Below are experts of layer 17 (counted from 0) of a mixture-of-experts language model. Rows are named router (the router's row for the expert) and show model dimensions 0-191. Each number is 128 + 32 x the weight over its row's rms, rounded and kept within 0 to 255.
After each expert's rows: a language model's description of what the expert responds to. This comes from a sample of Wikipedia text that the model never trained on.

# expert 42
router [139 140 111 127 160 107 143 171 100 102 173  62 103 135  98  93 146 163 193  78 126 209 111 121 119  50  88  84 151 148  56  92 169 150 150 149 144 142 136 109  96  86  84 194 113 153 109 154  97 115 159 100 118 128 175 155 112 119  90 121 113 153  81 123 144 113 140 162 145 131 125 185 101  68 183 151 156  76  84 100 175 166 101 135 172 138  99  77 131 185  99 106 125 162  78 129 116 121 116  88 163 125 138 117 140 162 114  98 174 138 152 129 113 165 138 102 136 173  93 118 145 125 123 148 153 100 153 168 100 121 121  89 164 157 135  63 158 125 126 119 161 143 118 115 142  94 120 131 110 174 193 150 158 100 122 138 101  64 172 104  97 207 150 138 120 143 122 165 108 117  88 125 102 171 146 128  73 133 189 146 181 201 174 112 158 146 105 161 171 157 120 152]
It responds to: Mostly the leading 1 of years like 1972 or 1885, and clause-starting subject pronouns like ", he", "She", "who" in biographies.

# expert 1
router [ 98 140  98 140 106 157 115 163 180 112 140 105 107 157 190 140 151 184 114 118  88 101 110 114  88 131 193 144 123 131  93 157 112 118 118 155 156 158 171  96 150 111 159  98 108 122 133 138 148 108 172  87  90  85 119 115  69 182 128  84  99 125 195 107 170 101 175  79 139  82 109 113 130 115 111 127 175 103 121 103 125 213 111  91 113 147 162 100  66  64 151 124 125 112 137 129 155 122 148 145 195 117 113  82  87  91 189 167 119 175 143  66 126 178 110 139 126 161 162 146  76 115 184 190 127  87  72 119 169 108 113 129  82 149 139 197  75 111 113 123 103 214 141 149 151 128  66 143 151 112 131  91 117  84  80 138 125 134 171 163 112 108 186 132 117 154 142  97 127 135 129 159 107  86 113 134 137  99 130 183 115 126 165  97  67 156  99 139 124 138 133 164]
It responds to: Short mid-word pieces built around b, g or d, such as ig, ab, od, ug, and openings like mod, aud, cred, in names and words.

# expert 23
router [162 182 154 122 138  96  76  95  61 106 190  85 198 112 149 129  44 151 142 140 114  96 155  97  92 160 136 111 136 133 175 109 165 137  96 124 118 119 144 148 174 124 106 159 132 152 164 160 160 132  74 110 112  99 134 174  59 115 144 108 103 104 125 110  89 120 149 146 172 104 118 194 137  98 144 155 132 110  80  95  57  88 140 127 112 167 153 174 101 114 137 119  99 178  87 125  77 157 111  67 163  81 132  90 145 101 109 103 139 141 132 163 162 133 125 158 136  90 119 141 107 100 119  95  86 177 145 139 169 186 148 164 228 137 123 155 110 152 175 101 109 115 152 189 128 126 126  79 141  95 148 111  99 122 139 139  91 130 128 105 163 124 121 103 114 148 129 159 162 150  75 121 122  57 189 140  92  72 158  92 117  87 111  84 115 209 130  93 140 107  99 120]
It responds to: Instruments and roles in album credit lists after a dash, such as guitar, vocals, brass, production; also table pipes, closing parentheses and section headers.

# expert 63
router [130 109  85 142 120 148 146 104 142 184 126 161 165 112 142 153 177 155 128 118 195 147  82  71  93 171  71 188 153 107 112  35  62 160 106 161 187 120  95  86 167 105 117 154  96 124 170 135 107 157 117 145 147 195 196  90 137 103 139 132  94 107  46 171 111 114 107 102 152  97 121 147  81 121 112 157 168 114 174 154  64 148 125 119 158 111  89 114 100 113 124 177 136  77 172 174 147  95  61 116  94 162 127  87 107 106 181 154 114 121 142 159 115 199 117 129 158 103 115 177 159 128 158 109 139 107 126 124 128 109 130 165 102 151 124  63 153  99 138 145 165 147 107 103 118 140 124 134  93 107 125 119  87 116  93 150 165  92 168 120 154 112  77  83 171 100 163 145 160 138  92 119 140 107  94 155 103 157 122 182  96 104  94  83 111 160 120  77 135 166 168 144]
It responds to: Full stops ending sentences, and decimal points in numbers and percentages in tables, e.g. 58.12%, 90.5%.

# expert 44
router [148 112 103  95  57 103 126 171 100 106 100 175 114 147  87  78 106 136 131 144 147 198  74 118 121 149 108 150  76 149 152 107 118 100 207 101 228 167 145 135 106 123 103 149 155 138 167 140  94 163 116 124 171 187 127 149 149 124 134  97 150 167 104 201 168 162 164 106 165 137  70 136 102 112 117  80 156  91 108 124  84 169 122 112 133 169 106 154 105  91  98 127 125  59  75 108 136 106 139 122 126 178 109 153 106 189  86  69 156 162 161 143 112 102 184  75 152 132  90 169 147 142  55 110 154 121 107  78 134 132 104 185 142 174 133 133 118 141 149  94 139 140 120 134  83 113 106  94 158  85  99 111  91 149 175 114 160 123 152 160 186 135 141 129 159 102  99 135 104 126 114 134 158  81  80 113  88 168 140 101 163 119  86 109 101 181 125 152  95 173 103 111]
It responds to: Prepositions that introduce a noun phrase in running prose, such as to, in, for, during, into, among, including to in ranges like two to five.

# expert 40
router [ 51 145 116 102 140  81 157 157 206 154  76 130 169 174 126 122 102 153 159 149 144 122 146 114 122 166 102 117 167 158 195 135 104 147 186 116 115  90 179 163 128 105 147 137 169  62 126 146 116  87 125 167 127 124 136  98 125 108 102 141 148  89 164 127  95 180 138 156 132 159 133 137 151 103  88  93 103 117 150 109  34 110 139 113 138 130 176 100 149 147 135 129 163 138 105 131 107 165 167  85  81 130 115 125 113 125 157 192 148 148 106  87  76 161  67  98  97 136  99  69 101 133 165  80 141 116 179 123  79 100 132 118 117 135 100 147 149 173 172  90 118 157 110 159 124 166 169  95 140 136 122 129 156 149 131  81 159 107 134  48 151  84 105  99 138  31 196 157 173  75 128 147 149 150  74  65 137 157 162 172 116 141  94 120 121 134 108 134 153 156 114 168]
It responds to: Wiki heading markers after blank lines such as == Genera ==, plus empty table cells and infobox labels.

# expert 0
router [133 167 101 131 146 184 136 119 106 132 133 134 164 114 165 140 115 168 189 158 110 129 142 129  95 134 135 108 174  99  99  80 172 150 110 101 162 164 190 131  69 105 172 135 118 125  99 143 114  68 138  71 141 156 160 135  76 114 152 167 112 147 136 169 147 217 179  77  98 126 124  74 170 118 114 186 142 139  97 131 125 161 166 122 124 138 143 210 124 124  94 130 151 169 184 128 148 140  85 129 117 210 147  90  99 115 134 146  95  90 183  47 150 145 128 141 103 122 207 131 111 118 119 145 105 114 122 116 167 182 182 174 149 145 117 105  50 153 106 125  76 123  89 157 182 119 110 190 124 161 135 111 146 121 173 154 108 141 110 102 118 157 118 174 118  67 141 107  77 135 140 122  89  88 136 107 112 144 126 136  94 127 132 160 156  88 159 174 161  60 125 144]
It responds to: Single digits inside numbers in tables, infobox fields, catalogue or ISBN codes and years, such as 1'2'94, '5'11, '1'965.

# expert 38
router [152 156 116 123 175 109 143 133 164 127 133 144 119 159 154 174 134 163 160 170 156 142 150  99 107 153 138 191 186 113  81  76 165 170 114 118  93  84 137 149 119  66 142 118 117  81  40 112  80 134 180 156 106 122 133 138 173 159 130  83 144  96  86 130 132 106 141 129 101 146 101 163 159 179 173 104  46 163 129 147 116 163 104 183 164  91 110 136 142 126 129 102 127 160 127 186  72  95 125 166  80 149  92 177 131 168 134 121  95 128 165 131 119 138 147 142 121 110 155 140 146 138 155 147 112 166  96  84 136 151  99 162 141 141 147 238 115  55 138  88  75 155 147 133  82 124  81 132 172 122 138 139 126  98 119 168 131 174 225 105 154 145 150 169 120 194 118  88 165 125 123 146 138 162 117 108 121 121 154  83 120 192 149 151 151 101 142 114 122  90 184 113]
It responds to: Word-initial L or l pieces, often after a space, hyphen, comma or pipe, such as -likeness, -living, lunch, Le, Lieutenant, rel.

# expert 39
router [116 174 158 139 116 142 155 126 191  93  69 140 165  87 112  92 135 126 149 160 102  90  91  87 135 103 101 122 161 117 133 138 115  87  85 116 122 131 120 170 153 172 137  81 123 114  75 103 165  94 113 110 101  74 149 106 122 126  80 139  80 130 123 176  76 101 143 127 107 199 154 115 154 114  96 134 171 177 131 144 146 142 107  81 178 137 152 134 141 117 137 100 169 164  94 140 168 132  90 164  91 165  91 128 155  70 142 104  95 160  92 116 127 183 128 124 106 146 168 150 164  95 146 147 139 103  85 107 116 123 147 159 161 163 121  70 155 144  59  64  76  96 125 115 134 141 105 112 171 160 116 157 106 176 117  81  73 169 166  88 181 146 139 101 176 117 163  89  88 184 142 158 110 159  79 132 172 121  95 150 113 157 153 105 159  93  45  47 159 167 173 115]
It responds to: Word-internal stems before suffixes like -ation, -ate, -ary, e.g. oper, particip, associ, educ, stat, form, viol.

# expert 59
router [ 94 107 125 130 192 143  79 160 110 184 159  99 208 161 145 149 100 143  97 181 155 144 152 124 126 176 167  93  79 131  66  49 106 160 131 111  95 158 105 148 119 106 146 114 119 138 159 162  65 104 147  99 106  61 116 146  67 171 135 142 118 152 124 112  71 161 153 125  98  81  78 137 121 161 151 103 168  36 147 161 157 111 176 142 135 113 109  89  79  88 135 136  74 124 160 149 100 174 149 126 162 146 151 122 158 138 126 120 145  83 132 153 126 111 124  74 169 144 173 108 135  96 163 133 180 139 105 148 109 116 138 135 157 110 159 156 155 123 182 127 174 126 177 155 107  95 110 150 150 181 145  98 137 107 145 146 140 171 184  74 109  92  76 101 125 146 120 174 158  81 142 103 100 192 115 150  96 113 151 154 128 189 135 167 154  71 156 153 149 115  79 114]
It responds to: Starting pieces of personal first names, often in tables or lists of players, such as Sam, Josh, Jeff, Kat-arina, Sh.

# expert 47
router [170 119 141 129 146 145 122 137  99  65 135  92 102 135 150 121 121  97 138 187 100 108 182 104 179 105 165  72 135 131  83  85 105 138  97 111 135 123 153 187 167 168 121  98 107 101 140  50 173 135 114 143 111 132 114 108 132 118 140 157 136 151 170 179 183 110 145 111  96 133  92 131  82 125 123 135 185 126  83 122  78 118 146 111 128 140 109 162 166 127 148 138  91 129 157 148 110 131 171 126 118 112 128 125 163 184 185 147 133 145 112  46 172 172 181  78 147 147 213 118  89 108 140 129 116 138 102  95 136 154 121 180 137  37 149 167  90 126 134 142 122 145 133 115 141 164 207  81 150 120 113 132  98 107 106 118  74 159 125  97 138  81 149  85 217 153 149  97  95 163 137 145 105 108 156  93 148 125  67 132  90 148 110 110 137 184  81 156 106  93  59  71]
It responds to: Inner pieces of scientific and technical words, mostly chemistry and biology, before endings like -ic or -ion, such as inos-it-ol, cryoprot-ect-ant, mechan.

# expert 22
router [144 133 116 134 122 116 101 121 140 112  65 149 124 162 122 151 123  53  74 148 152 113 137 119 136 216  79 105 155 155 135 142 130 126 194 129 127  62 174 120 109 138  89 130 159 134 102 129 139 109 113 171 125 121 161 142 167 123  86 111  65 145 110  91 124 148 120 143 110 179 108 129  95 146 149 116  79 177 174  77 152 144 154 132  86 132 131 192 148 157 138 149  73  80 163  78 158 108 134 124 149 161 122  67 133 116 107 144 114  98 104  97 176 107  87 170 164  92  88 137 130 123 136 105 143 153 196 152  98  76 137  43 177  73 120 113 127 148 132 160 132 102  97 155 100 191 140 116 107  88 127 120 116 131 105  61 139 180  90 187  96  94 126  47 134 123 142 157 145 172  73  94 188 122 153 148 147 125 172 175 119 128  99 132 148 191 120  74 151 121 134 170]
It responds to: Given-name pieces and endings in cast, player and credit lists, such as -ana, -a, José, J., Robert, by.

# expert 50
router [ 52  34 152 126 150 151 137 125 143  95 129 150  91 143 127 149 168 167 144  96 177 207 181 164 122 130 122 184  69 122 174 173 123 101 129  97  79 111 185 118 119  55 141 135  94 137 168  96 138 116  73  99 116 156 160 169 119 169 155 154 144 133 109 162 148 146 150 126 140 147 102 101  88 142  70 165 123  70 126 117 182 120 175 145 173  91  83 126 167 179 181 139 109 116 106 120  87 163  96 132 116 104  80 125 141 118 145 122 100 119  95 169 138  95 104  97 131 113  73 148 163 174 135 120  87 137 156 138 181 126 123  97 116 102 133 124  87 143 159 109  95 127  95 153 155  90 139 171 113 162 152 144 146  83  98  96 151 136 144 146  91 107 171 103  79  98 137  78 137  81 131 171  85 122  80 108 148  55 177 113 108 132  74  84 167  98  83 109 124 105 154  89]
It responds to: Digits of dates, ordinal military unit numbers, scores and coordinates, such as 24th Infantry, 19th Brigade, 24 September, plus biography infobox fields.

# expert 18
router [129 127  74 105 164 120 100  91 192 122 104  97 138 131 106 101 179 107 104  99 135 144 105 126  85 145 128 147 117 134 148 130 150 128 114 154  90 127  84 156 190 125 181 126 152 106  67  56 154  99 162 137 168 103 109 169  52 123 115 132 131 198 124 120 142 122 126 106 169  79 126 106 144 141 116 180 131 171 140  72 190 127 141 161 132 147 130  93 197 105 108 121 195 135  75 154 165 158 142 150 170 104 129 191 187 191 123 124 127 126  91 138 192 168 133 133  80 131 100 180 104  56 102 171 135 113 139 118 150 128  89 177 123 165 124 165 102 103 114 107 128 131  99 160 122 135 115 183 104 133 147 103 186 179 119 134  71  90 152 141 139  86 135 106 146 160 128 107 163  67 102 154  78 120 136  80 130 101  73 128  83 124 148 173 136 149 175 182 132 153  65 123]
It responds to: Opening pieces of ordinary words, mostly prefixes like disapp, com, dep, un, re, att, as in 'disapp'ointed, non-'com'petitive.

# expert 32
router [206  80 172 141 119 143 166  83 176  94  77  73 128 107  68 103 135 168 180  88 181 128  98 142  65 199 132 156 164  89 133 151 124 113 131 128 129  79  90 109 161 107 134 153 164 124  77 108 130 152 106 154  95 114 109 163 140 132  97 179  54 135 113 155 138 158 126 156 143  74 127 190 117 127  86 127 126  73 118 154 135 174 153  98 198 194 111 123 114 160  94 195  44 139 171 146 129 124 132 165 105 156 136 145 156 103 142 128 100 128  67 164 163 146 124  87 116 145 103 130 114 100 119 154 110 180 157 148 115 125 173  77 118 114 122 157 157 135 168 134 115 156  98 155 125 134 133 149 163 116 131 102  85 159 165  78 133  94 146 100 121 101  93 119  39 152 136 172 154 140 138 102 153 113 122  92 114 183 180  90 140 172  83 114 131  84 148 104 110 129 105 152]
It responds to: Pipe separators and row-starting marks in Markdown tables, plus list dashes and colons, as in election results, sports stats and viewing figures.

# expert 36
router [155 159 119 132 150 102 183 126 170 143  87  48 129  65 126 119 145 147 142 149 139  90 135 118 167 159 138 150 101  91 113 151  82 101 154 163 169 154 144 121 145 115 173 111 150  86  89 153  67 137 159 131 126 131 127  98  66 163 139 114 107  45 143  78 141 122 122 194 119 143  70  98 142  52 108 155 183  90 132 107 156 124 145  72 128 105 140 163 117 163 104  95  84 116 132 111 179 196 133  72 158 141  94 154  93 171  67 123  79 157 152 133 116  94 191 121  95 156 140 167 100 135 112 118  65  45 110 107 150  97 147 154  74 128 145  70 116 193 116 125 119 176 123 128 160 108 119 157 135 137 156 103 128 150 163 113 105 169 140 113  80 144 119 188 133 146 101 133 183  97 136  97 115 122 137 170 112  93 164 154  95 155 170 126 165 116 192  93 122 131 150 128]
It responds to: Inner or opening pieces of English-style surnames and given names in lists and tables, such as 'Kenn'edy, H'ubb'ard, Hern'and'ez, 'Park'er.

# expert 26
router [124 143 135 109 125 121 103 114 111 137 162  72 142  90 105 153 124 129 132 157  77 176 125 160  44  73 161 154 180 138 132  96 162 154  68 189 113 163 111  83  94 109 153  87  92 113 110 134 190  93 138 126  84 134  80 147 181 137 161 198  99 162 155 134  45 123 148 139  90 112 173 140 164 135  93 177 138 174 147 106 164  81 123 154 165 138 161 154  99 150  91 116 104 105 143 148  61 117 119 107 143 123 127 120 160  91 137 170  94 104 152 122 121 103 194 185 119 141 142 159 124  82 125 101 126 120 121  94 122 110  59 134 168 108 139 139  96 118 148 119  49 155 148 143 146 132  89 121 132 182 145 104 132 113 135 145 116  87 170 156 107 124 104 149 139  99 124 117  59 104 113 172 125 154 128  87  70 176  87 112 132 171 150 123  72  73 144 143 190 111 216 111]
It responds to: Opening fragments of words split into pieces, such as sur, cur, sim, Tur, in surface, Survey, Purple, Armoury, often in technical or infobox text.

# expert 30
router [111  80 131 108 145 121 103 185 104 100 105 142 101 136 134 192  76 115 100 117 116 148 138  70 163 110  97 118 180 131 180 145 138  92 157 127 170 137 102 152 126 197  47 110 113 104 156 163 167 154 197 152 111 161 148 114 170 127 108  82 130  98 108 112  94 122 122  88 156 123 105 133  86  92 110 188 132  80 139  89 112 170  96 176 144 140 132  99 134 102 139  82 108 125 178  90  97 120  78 116 131 118 111  25 134 157 111 166 161 101 171 149 143 174  80 179  93 116 128 178 188 151 118 136 122 140 185 158 140 156 157 103 120  83 123  83 161 123  78 180 152 158 127  73 167 119 156  82  81 165 182 146 119  98 100 157 136 166 110 149  59 146 135 111 101 120 127 144 119 179 156 127 128 106 171 145 122  96 145 131 186 143  75 135 110 111  92 143 123  96  94  74]
It responds to: Subject words awaiting a verb, namely it, which, who, that, she, or the final noun of an article's title subject, like Heritage 'Bay', 'which'.

# expert 3
router [120 133 136 101  90  25 160 107  73 125 114 109 153 121 125 153 173 139 106 136 183 111 124 148  99  52 164 148  91 144 136 163 143  81 186  86 101 138 138  92 153 139 119 149 156 151 130  97 164 125  39 149 181 148 145 125 162 147  92  78 121 164  77 170 187 112 138 167 170 181 145 130 161 127 137 180 122 108  93 163 135 139  85 157 155 131 174 151 106 146 104 158 151  89 158  85 111 107 166  97 112 183 113 123 140 118 162 164  93  60 128  84 126 108 102  83 107  94  82 123  92 198 137  71 133 162 154 139 122 135 162 106 110 142 135  70 168 116 133  96 161 142 106 129 113 154 117 126 120  84 125 126 152  90  95  75 165  77 141 177 167 127 120 113 126 146 104 101 106 150  88 116  89 152  82 114 147 165 141 109 173 128  55 149 170 127 180  98 136 125  70 166]
It responds to: Articles, possessives and prepositions like an, his, the, under the, by the after verbs in biographies, e.g. served as, was appointed.

# expert 4
router [144 153 121 137 181 107 129 113 110 203 153 123 160 146 111  87 140 115 209  65  48 140  70 110 148 110 122 124  82 144 162 143  94 168 104 125 153 141 126 110 155 149 171 126 144 139  83 159 153 159  95 136  93 142 142 170 172  79 103 114 131 108 173 100 143  87 141 118  81 104 119 108  99 167 145  86 143  97 121 136 195 114 153  87 164 113 105 103 128 156 114 180 171  83 160 118 137 176  96 121  85 136 144 118 172 124 151 145 108 117 188  99 135  84  64 188 170 133 126 104 115 163 128 201  94 150  71 159 114  81  85 154 119 117 201 152 111 163 141 135 129 133 130 156  65 151 116 204 148 139 137 144  80  67  65 119  94  95 161 133 112 183 135 115 120 122 117  70 157  96 137  82 182 149 140 128  58 142 138 119 174 113 126 110 137 160 114 145 146 150 117 149]
It responds to: Raw UTF-8 byte pieces of non-ASCII script, such as CJK, Greek, Thai, Tibetan, Arabic, accented Latin, also year digits after 2.

# expert 43
router [ 39 108 121 130 179  95 126 103 134 146  73 160 121  95 179 105 155 132 134 146 151 103 165 139 128 118 157  92 128 105 148 177 124 153 146  88 105 158 104 111  91 108 165  81 174 135  88 173 103  79 127 132 117 185 129 125 181 161 109 142 125 143 140  84  97 139 107 136 103  78 108 108 134 151  90 126 105 158  83 137 168 133 142 158  48 101 130 171  61 137 168 117 105 149  93  89 134  78  98  90  91 116 141 106 125  85 104 117  71 110 163 153  96 163 165  72 143 184 155 123 123 103 157 188  77  93 134  93 131 131 162 155 115  90 144  40  61  97 139 118 149 128  63 141 140  96 144  97  94 113  79 115  89 112 150  82  99 143 131  89  99 109 140 110 166 166 111 174 148 128 140 178 125 105 105 121 202 117  57  92 158  77 143 127 101 117 168  92 138 130  97 150]
It responds to: Pieces of Indian, Pakistani and Arabic personal names and titles, like Moham, Singh, Raj, Khan, Abd, in cast lists and bios.

# expert 16
router [179 115 135 114 113 169 145  68 205 144 198  84  98  96 126 188 120 165 191  88 138  83  81 144 105 166 131 133 114 129 114 144 177  78 110  84 139 130 108 111 111 118 121 107  79 126 140 122 103 106 104 146 151  99 136 149 162 140 124 124  97 119 124  80  99  93 146 124  62 144 103 124  91 116  70 148 117 112 175 114 133  73 179 158  93 125 142 157 151 146 119 157 142 143  81 116 150 136 135 108 129 154 130  79 126  86  95 164 122 109 142 113 109 144 131 120 174  89 164 107 128 158 115 178 140 184  99  52 145 108 131 136 114 143 148 167  94 161  49 129 110 110 113  99 140 129  94  99 160 175 157 162 162 146 151 152 185  91  67 127 193 133  91 162 171 147  87  87 175 113 127 163  69 153 170 151 155 128 205 133 162 105 191 136 154 193  58 107 118 156 117 126]
It responds to: Word-initial c or C pieces and c-syllables like rec, dec, acc, often after list dashes, table pipes or hyphens.

# expert 13
router [110 168 145 167 192 153 125 104 126 112 152 179 171 133  93 108  84 122 115 118 126 147 138 150 162 151 175 107 105 126 132 171 152 141 188 163  86  93 134 104 127 114  98 175 100 156 101 185 150  92  73 129 116 119 107 102 198 113 114 131  90 137 136 136  99 181 139 116 120 126 148 126 119 116 101 133  95 150 131 150  98 144 139  99 143 133 180 138 132 143 152 128 182 192 141  70 189 149 176 108 134  99 174 126 130 201 135 186 182 139  80 122 138 121 122 144 174 174  47 143 113 140 144 138 108 158 134 169  69 135 121 142 112 113 139 176 109 141 100 100 168  99 126 133 141 155 150 101 154  88 135  91 202 168  91 161 173 128  99  95  69 137 158 164  65 104 114  96 150 186  76 149 160 124 188 112  95 187 145 132  83 182  88 102 100  69 144  95 141 143 169 180]
It responds to: Column headers and cell values in wiki tables, such as Year, Party, No., Date, Score, Team, and the digits of table numbers.

# expert 9
router [147 155 156 151 176 146 159 178  95 171 124 103  89 145  76 100 179 108  72 128  86 175 134 118 124 123 165  93 154 131 124 133  85 116  88  93 116 120 128 114  82 127  66 118 175  93 178 176 106 164 180 139 102  87 139 169 161 106  93 163 129 159 139 103 144 117 118 129  70  99 148 108 154 164 166 162 133 158 148 113 141  92 140 141 168 100 140 150 180 133  86 169  83  97 124 159 137 107 123 175 123 164 131 164  83 139 143  91 151  98 117 167  59 177 188 121  86 113 171 126  91 129 154 123 134 183 148  78 157 222 112 179 126 114 124 167 118 105  58 135 102 119 130 154 133 151 208 152 112 171 121 133  92 183 119  85 160 151 175 108 132 109 117 112 170 143 201 151 156  96 140  93  77 110 118  92  91 181  95 137 137 103 150 163 135 112  91 152  94 161 148 120]
It responds to: Capitalized or lowercase first letter pieces P, p, B, Ch, Al opening words, especially taxon names in taxobox lists (Family: P-elodryadidae).

# expert 54
router [188 126 153 141  46 115 163 112 157 178 144  71 136 125 106 142 129 146 160 137 142 100 103 171 115  99 137 172 142  62 166  90 163 104 150 168  78 140 149 112 158 176 124  86 121 123 192 104  82  98 144 175 110 157 110 208 132 164 132 114 139 137 121 102 104 111  65 164 110 113 143 104 152 184 189 151 138 187  80  98 169 106 137 126 162 107 140 163 119  92 134 126 124  83 110 173 133 157 134 169 105 173 150 139 134 120  94 125  92 144 113 135  94  84 153 133 103 171 183 138  82 185 147 160 113 137 168 139 119 156 133 109 142  81 157  94 207  62 123 129 137 110  83 167 179 111 115 167 191 145  86 135 149 120  80 172 105  88 117 160 137  97 111 185 108 178 114  70 115  57 105  80 112 180 127 132 116 146 134 131 147 124 144  98  81  92 120 148 159 133 135 135]
It responds to: Word-initial pieces beginning with s or consonant clusters Br, Pr, Ar, Gr, like 'Br'istol, 'S'outhend, 's'axophonist, 'ar'med.

# expert 12
router [131 133 125  87 122 110 164 174 182  58 123 173  18 143 134  91 104 162 134 116 116  89 114 128  74 101 129 169 183 107 134  88 151 168  76 140 135 126 107 136 119 174 129 126 121 194 135 162  78 112 144 126  93 153  85 131 135 145 165 143 155 126 132 147 165 142 112 162  88 126 140 109 131 101 124  68 126 131 150 115 135 150 181  90 100 104  99 186 161 144 116  68 198 126  90 142 113 140 129 169  88 119  91 143 145  67 186 158 117 147 112 127 217 128 209  83 189 113 178 147  83  76  89 150 106 105 125 157 158  87  95 135 152  94 125 139 140 177  97 184  57 122 154 200 155 143 147 130 170 167 149 111 153 154  89 145  87 139 137  99  90 130 119 104 145 123 100 125 121 139  92 110 116  77 113 146 109 132 123 170 110 135 141 184 118 150 122  81 148 123 134 135]
It responds to: Short vowel-consonant syllables inside longer words and names, like Rep'or'ters, Lic'or'ice, F'ilip'inos, B'attal'ion, and stems such as con, crit.

# expert 17
router [165 107 137 170 110 121  94 129  95 103 118 170 120 127 125 169 111  66 130 128 174 133 119 129 100  85 111 138 110 158 156  99 113 126 153 108 137 153 102  93 122 130 107 125 143 157 159 189 140 127 121 172 145 178 116 121 153  82 125 142 104 148  82 140 193 130  78 149 140 166 129 165 109 139 130 145 113  67 141 169  49 168 114 132  86 173  83  57 111 151 109 119 136  82 194  85 114  81 141  94 155 104 159 110 100 129 175  94 166  95 144 110  59 140 124 104 107 141 119 183 171 142 111  89 164 169 179 143  50 162  60  81 166 187 123 154  89 157  88 175 147 102 155  85 110  87 131 105 116  51  76 142 162 121 122  96 138 165 132 178 162 148 142 138 136 115 150  99 111 177 153  75  74  96 135 131 137 173  61  92 145  75 140 130 102 115 137 137 127 159 158 137]
It responds to: Articles, preposition-article pairs and place-describing adjectives before nouns like town or city, such as of the, in the, ancient, various, historic.

# expert 28
router [138  84 164 125  85 103  70 164 136 155 103  62 117 103 148 129 100 162 107 112 163 121 152 156 133 116 147 119 141 125 140 152 137 145 132  65  98  73  90 117 135 102 130  78 113 147 129 141  92 192 136 124  84 170 153 161  75  92 179 159 137 120 115 101 111  78 150  95 124 118 127 155 123 127 129 115 172  87 116 146 164  76 187 126  87 103 124 117  70  90 135 134 107  84 110 128 135 152 153 153  90  71 224 168 186  58 160 187 116 127  81 120 157 108 116 100 135  83 144 143 139  97 160 144 145 142 117 184 130 128 139  87 114 178 147  98 136 197  97  78 117 113 107 150 108 145 126 118 162 124 153 122  98 153  71 197  94 106 116 113 112 122  91 133 154 114 161  99  95 112  86 161 207 179  94  98 157 117 149 137  72 102 140 140 131 230 172 147 139 145 153 113]
It responds to: Mid-word pieces ending in s or z inside names and words, such as -as, -os, -res, -ys, -ms, plus However.

# expert 51
router [139  84 109 168 110 109 163 163 113  41 108 179 127 141 123  70 176  87 136 153 140 121  85 127  96  67 118  77 108 174 154 192  91 153 147 126 150 126 131 130 168 120  77 112 137 154 114  96 101 172 176 156 185 137 162 132 131 128 144 147 120 160  93  78 105 195  95 148 157 141 101  84 123  75 140  89 108 116 136 175 106 204 125 130 189 185 156 147 105 106 119 138  92 111 146 173 144  95  88  96 138 155 122 118 150 130 118 121 148 160 132 134 121 138 137 101  81 116 130 121 176 171 148 119  93  82 139 144  89 202 117  66 112 127 115 128 155 128 149 152 155  66 129 114  79 130 164 120 127  69 113 140  69 107 140 125 170  81 210 163 124 145 137 101  95 103 174 136 104 107 144 109 183 116  93 125 111 200 149 105 172  78 107  80 113 111  98  97 116 113 173 171]
It responds to: Commas, pipes and of/in separating place names, especially country lists (Austria, Italy) and city, state pairs, plus infobox labels.

# expert 55
router [107  76 218  89 128  61 181 136 137 132 112 163 102 131 112 133 124  77 124 116 195  96 114  99 141 122 140 133 101 139  65 164 155 125  58 157 133 137 146 123 193 104 144 104 154 141 151 127 171 142 132  97 128 133  97 120 153 180 177 178  87  83 102 167  96 179 118 119 134  72 151 112 141 137 141 199 148 145 142 132 102  79 158 145 118 180 114 141 104  78 179 149 104 127  73 145 181 123 156 178 119 133 151 115  66 116 130 117 110 204 149  78 107 132  92 156 103 115 119 139  94 142 176 117  84 173 104 166 131 169 139 171 112 106 131  90 128 116 148 111 106 127 185 158 180 147 148 125  98 153 164 155 111 119 179 125 150 127  70 135 150 139  92 125 156 157 118 185 129  70 124 188  97 158 128 122  81 211 128 116 142 156 161 134 129 132 154 189 183 145 156 132]
It responds to: Hyphens, list dashes at line starts, opening parentheses, colons, degree marks and "On"/"there", as in Water-type, 1839-04-11, 28:17.

# expert 49
router [119 141 143 145 159 174 121 114  76 108 151  89 165 150 181 155 137 114  59 111 130 107 103 136 103 136  53  57 134 157 205 178 128 144 100 126 126 126 129  95 116 191 131 183 117  72 196  96 144 187  84 179 130 178 101 152  86 154 183 120 146  91 197 132 151 159 146  96 146  90  62 167 155 163 138 126 112  96 192 177  83 148  99 123 176 123 117 149 158 130  95 185 114 162 140 167 168 165 146 137 144 136 112 116 160  82 117 170 152 134 115 103 103 122  83 101 149 152 113 139  93 189 142 157  95  86  99 106 126 209  54  95 148 154 108 110 152 167 158 111 101 153  96 123 132 126 158 165  99 139 139 182 191 146 127 133 123  96 166 124 107  96 162 161 134 128 123  89 153 124 191 127 106 154 134  96  98 108 139 167 159 128 156 128 119 107 156 144 118 130 141 138]
It responds to: Pipes, dashes, semicolons, spaces and decimal points between numbers in scores, tables and coordinates, such as 9–3 (7–1) and 4.4.

# expert 41
router [149 137 148 117 129  79 221 132 114 146 126  96 120  97 131 141 197 146  95  93 126 103 116 148 165 142 140 142 189 101 174 194 134  90 112 133 170 174 131 180 104 120 165 157  78 101 120  81 154 132 100  85 142 112  91 107 113 105 118  61 160 113  90  89 151 162 131 144 134 118 130 173 181 124  92  52 104  75 140 159 123 165 133  96  82 142 132 161  96 102  84 103 138 159  98 107 149  87 127  69 164 155 167 172 158 162 112 150 133 124 142 167 145 119  94 172  91  93 181 149 146 207 152 104 132  80  90 132 158 147 132 121 148 120 128 111 177  91 198 133 148 100 174 136 151 152 164 159 102 167  67 132  98 188 101 123  93 166 104 128 181 128 130 162 166 162 130 110 143 167 158 139  73 120 153 135 158  90  89 131 108 100  76 150 100 125 172 164 108 160 155  93]
It responds to: Verb stems and roots right before endings like -ed, -ing, -er, such as chang, follow, kill, develop, discover-ed, dr-agg-ing.

# expert 37
router [113 147  79  74  81 124  81 156 151 178 143 141 101 102 158 142 130 168 168 123 114 155 156 143 113 109 147  99  57 112 155  82 161  97  97  87  54 160 124 169 146 143 153  85 153 113 148 146 172 171 153 122 163 111  99 131 118 167  95 150 105  98 165 141 140 135 125 126 113 159 183  61 106  66  70 122 122 129 109 124  94 115 159 116 117 130 125 148 146 159 115 151 175 149  76 175 133 102 133 184  89 155 160 170 116 146  98 173 126 166 111 131 172  88 145  79 111 103 150  82  64  98  86 147  82 155 156 154 142 154  85  84  67 168 137  64 180 132 144  78 127 186 172 106  73 139 115 121  81 146 168 130  73 148 123 157 118  77 152 113  97 122 149 131 173 172 137  85  72  99 164 125  96 109  93 151 123 160 105 136  93  81 153 127 168  87 107  94 126  85 147 147]
It responds to: Opening word pieces, often Latin or Greek prefixes, like pre, ex, mon, an, San, Pan, as in monarchy, execution, Panamanian.